config.toml
num_hidden_layers = 8
experts_per_token = 2
d_expert = 160
moe_layers = [0, 1, 2, 3, 4, 5, 6, 7]
balance_loss = 0.000171
init_std_router = 0.0215
optimizer = "muon_variant"
batch_tokens = 131072
max_seq_len = 1024
dataset = "wikipedia_en"
Below are experts of layer 4 (counted from 0) of a mixture-of-experts language model. Rows are named router (the router's row for the expert), gate (a neuron's input weights, with its number), up (a neuron's input weights, with its number) and show model dimensions 0-191. Each number is 500 + 50 x the weight over its row's rms, rounded and kept within 0 to 999. Numbers have three digits each.
Before each expert's rows: "comes after" lists some tokens at least twice as common just before its tokens as in all text. This comes from a sample of Wikipedia text that the model never trained on. Tokens count by the router's weight.

# expert 15
comes after: " |", "|", ":", "′", "9", "°"
router:555482517467504591491397533536531490540496478455578424491518524482470469578546510404544448542438503511537502528589379425475439572450507486479398573548475542520590571513459501518575549547437535579452454438453580529583543503511475510437493481502499467566502406521590475558472536456564515634441534488531555435511560448469395523585461462446501567549498526453460491451462405541452587554513520389457474516482482547532564532413512579510528470493517522491568471520429419441455548577512460520540389570501458453437476493472521520524511537505575494473476489493454567465441448484517406485
gate1:410518487409560489503409527459484466436518462473487533508475495495495532515437491441495493427516609680510491519565515502448523440467567540522547466538573558500445490480582462381520506411516463467432566497459572550541518536509535445470443489519600559485467616492506491534524562432454453508474412511465438513459452538456543487532476542508468456533492454501537459426426477485549632472559534434507439474593582475444568439513515553566487437510473578508473449494464534480583522603557391484401435530472447487421515446501546506493462592501512497486554525598462483518503505604529533479
up1:551477446520490502457515546488508518539460440450452472483527504411489523532536613516570448492568469567608503474548504449495420580533520479610536448527547461463487446520516481394517447496486469479503470511488581511504431511445475493510518471536503452493442493452547614546492465435540474474499472467621535574422582418473485426577577457482440500458513570430504510432467511571564628480536564492469523505554491565385533480450490484584452505473448489491489555384515502628527611538480476509488426455558447514454544462510563474492509593523491423493607491525394536453446496490528453602
gate2:502538511466438488514415395443541458625486483425569439566490547487512527446445481426545493554469434575465510574563453478476471586454455512415375521519420514466541436541461529487493503521515529561416454477519474487431453542551420508545530484496455462586452537520545506503523476550596441485494447529645458470555514457470595500516577481573495549478473560521472514432473540546490525461553516476545486440550578559520482583455446481449562538542434497458420637548456407461496395541498444472534437416502464427574596541427496542442502489527541532467483495535462513540500528507514453570
up2:511414537594576483506468548449480529483515511570569498531535491461506534525472466448456566504557558521637577538520604545458552422438517419465581434528517491503588472585442467549368522499422423437509565470448496434525421535514499517554479623495487423534516524592533491476561492508488521506516611584463473418527521425588485468432485485504565468480507513473421511506492537535473465552416566423481458507574469431469517584440568454509465507552398506517462534427511539467440526495451542528461506457536449592523486477571526480548443562457417469456502508471505421381507496553502485469
gate3:513490459483547431550512509519494496444502429548460468469427489456535538524487550451525508605558541436546381489474460555429449496510498558393509504554474594420548557492595548438591407481451514551430507517451526530527474507446545469477498472484488464494506545476401522486524539529479628523517479550464524457546582432577478519516411526489454393529413535519486482574531460577550520517510468480417483473441493583530499565504484510578490455472469391463549626487597606546572452500472497546397454499538550558521522485486432474464437598536542539386423542473538492436520504482569495467
up3:401516540557560520547452483467368486468519525492576534432480583467607519490554464527486438481483497544492399450544590515482596580545520588526503396530473511430432482440531493521456570475523453498488509569464546425582457571509543512468459528566461542572554526564535510555413472537427541480480449515557532466427496484475597509496549523501460398509522484511497510596443543439527475457449559482452501506450454526491478558438499491502525548490515510490618439370559487483512459495418522428580491644458443483470454584499574537408515524544481485431518474429472527482487570457549510419
gate4:469709404484488461553583554428464550453450505531468517454469452508507456538525513522515471496525517515472517546400529513498414559499479480511502454415561556489417482499525520531534506481454634555542571436502528505458510437553416469397516488475520545555531550481394496515516542523420498588477460477463493496529536542485525468421523454527562592518396508472549470580533445532455501475492475580544527535468553495552453498545452550515493392549570506441485516512519486434475521466510461399474544492413552583442534402503536467512517462427445599469397527507557558488420473557486563402
up4:516495469512557602475414465469613458547471617483439443390446538502504470483503495516472508480585500528567531582530502422529483578438545535567514441546439535539475469444574471532561474413500463420463459542649497498545510461467512469468483533469524538464551484493486460466361471522539548490451451402447587566439459511383509487428438646568454414528515471500514494494533573522472539450424466580455533492494532464543459406483511520484490528483423502458577477543524513492517504398517478434621495414512447515544561492498546467462488567575517468484569508482505470466507574499512561505
gate5:536471503409485521550459426487509579473568531509509566486515442467493419513528531454551557470392483553552418531497399508464421482463628494402470586494455473479355527388461471529587483532535505505507590444543557501537428500543535509413474419444592493461528544456470533455500463474468455549493544486573549515484484468518543428531584538612432441489454534488457430474491493542524536470459487544495487535495556465362522437620484553523551454478532496600522530595488431470484594579467523443535447462558479522416483536560475512453482527502547445562554458506451525578517488468501500481
up5:530552487518473493579514479417508503433502489485418503435453561503548455432440516414527511457554512457456497453545479519455501528510545528391517488624460541568655543445485512508432504435559457570508410479573532512535572560486517539491489465535416492529481417480499515501564434489490513484458475520596409574571528521509527508446445455516490481537422573440446494583508526422482495439520527510402492564441497609550495580571426513527508403521471539495507472407403473508507495578600476580523436523458536592436537512535468442514390516483556626498538467492543450485469488487417515531
gate6:567520513452596589545627477401456492508514456376498485482548588521475460503462464489491509480594561577491516452449499513445481524509470559573569406493523504548539481610509545529519562542449469472465474537459502437482489452469471534526447560456548466569486547510415505553502543459518410555526481472421483505486517428605545541505503500487509567405516431501378530551547414490487514549496495538552509532546423534434451487452486425492486419553615557426585571490492370536489420534455459465400483532510533458559544468456462525449563597481500602464571514491555520557518467506512486524
up6:544530445432521427533531482531574437500493481641512500479502446506582533435512579514559478388473496408614477534540461513492484403499485452496504490483495402480534629534548511511480451417470530531587527505442548449461480488539608534511478466408538572482460410515482440509520445492490439469417488566520425431497404491476551547422497471534521458486479550449573436464545481563426550550531438525479468529524515588396466473561472515521537505534371458492511601477445507523461506467488541604433494498439518502561493562419623575430573540508560470485469500561477525526524509483538475518
gate7:497469516533548529492407523542529594567477476538428522595486549580538502510458510486488476412474547416500494508564485494418560486523493491435532535566492554467482441559606432414529450519494469484534477482503514517448611565397461650591568477451481534549479543531526472439440522554534513494505528437470502466511455593478498477378608505474507494524455438433456486497459437478523525461510489559438452517552548515488609473511462555442560431481439467474484563514443518461600550452512492536568533433508430445546510382473527529573435482463484579505522589431524430404487459573472518589
up7:472464569553444505570384504556474592487416462578466450573501438480564507469479389474480450598516508429490435464502526460464506485443413452490609504461539384578496497524462498552502494479463472569492509469511540457507552420495506537539540434487507528548543498517505516558511570508496462506518510384493580486492558516501577465415461530535511487484484501503524394561548437441522578491491483514544495546563522521595408528558430568481504356519451415448437571517493433455556489483502517579435534470418529614559477605535559498595464468479516587484529510516542489484444457504598459446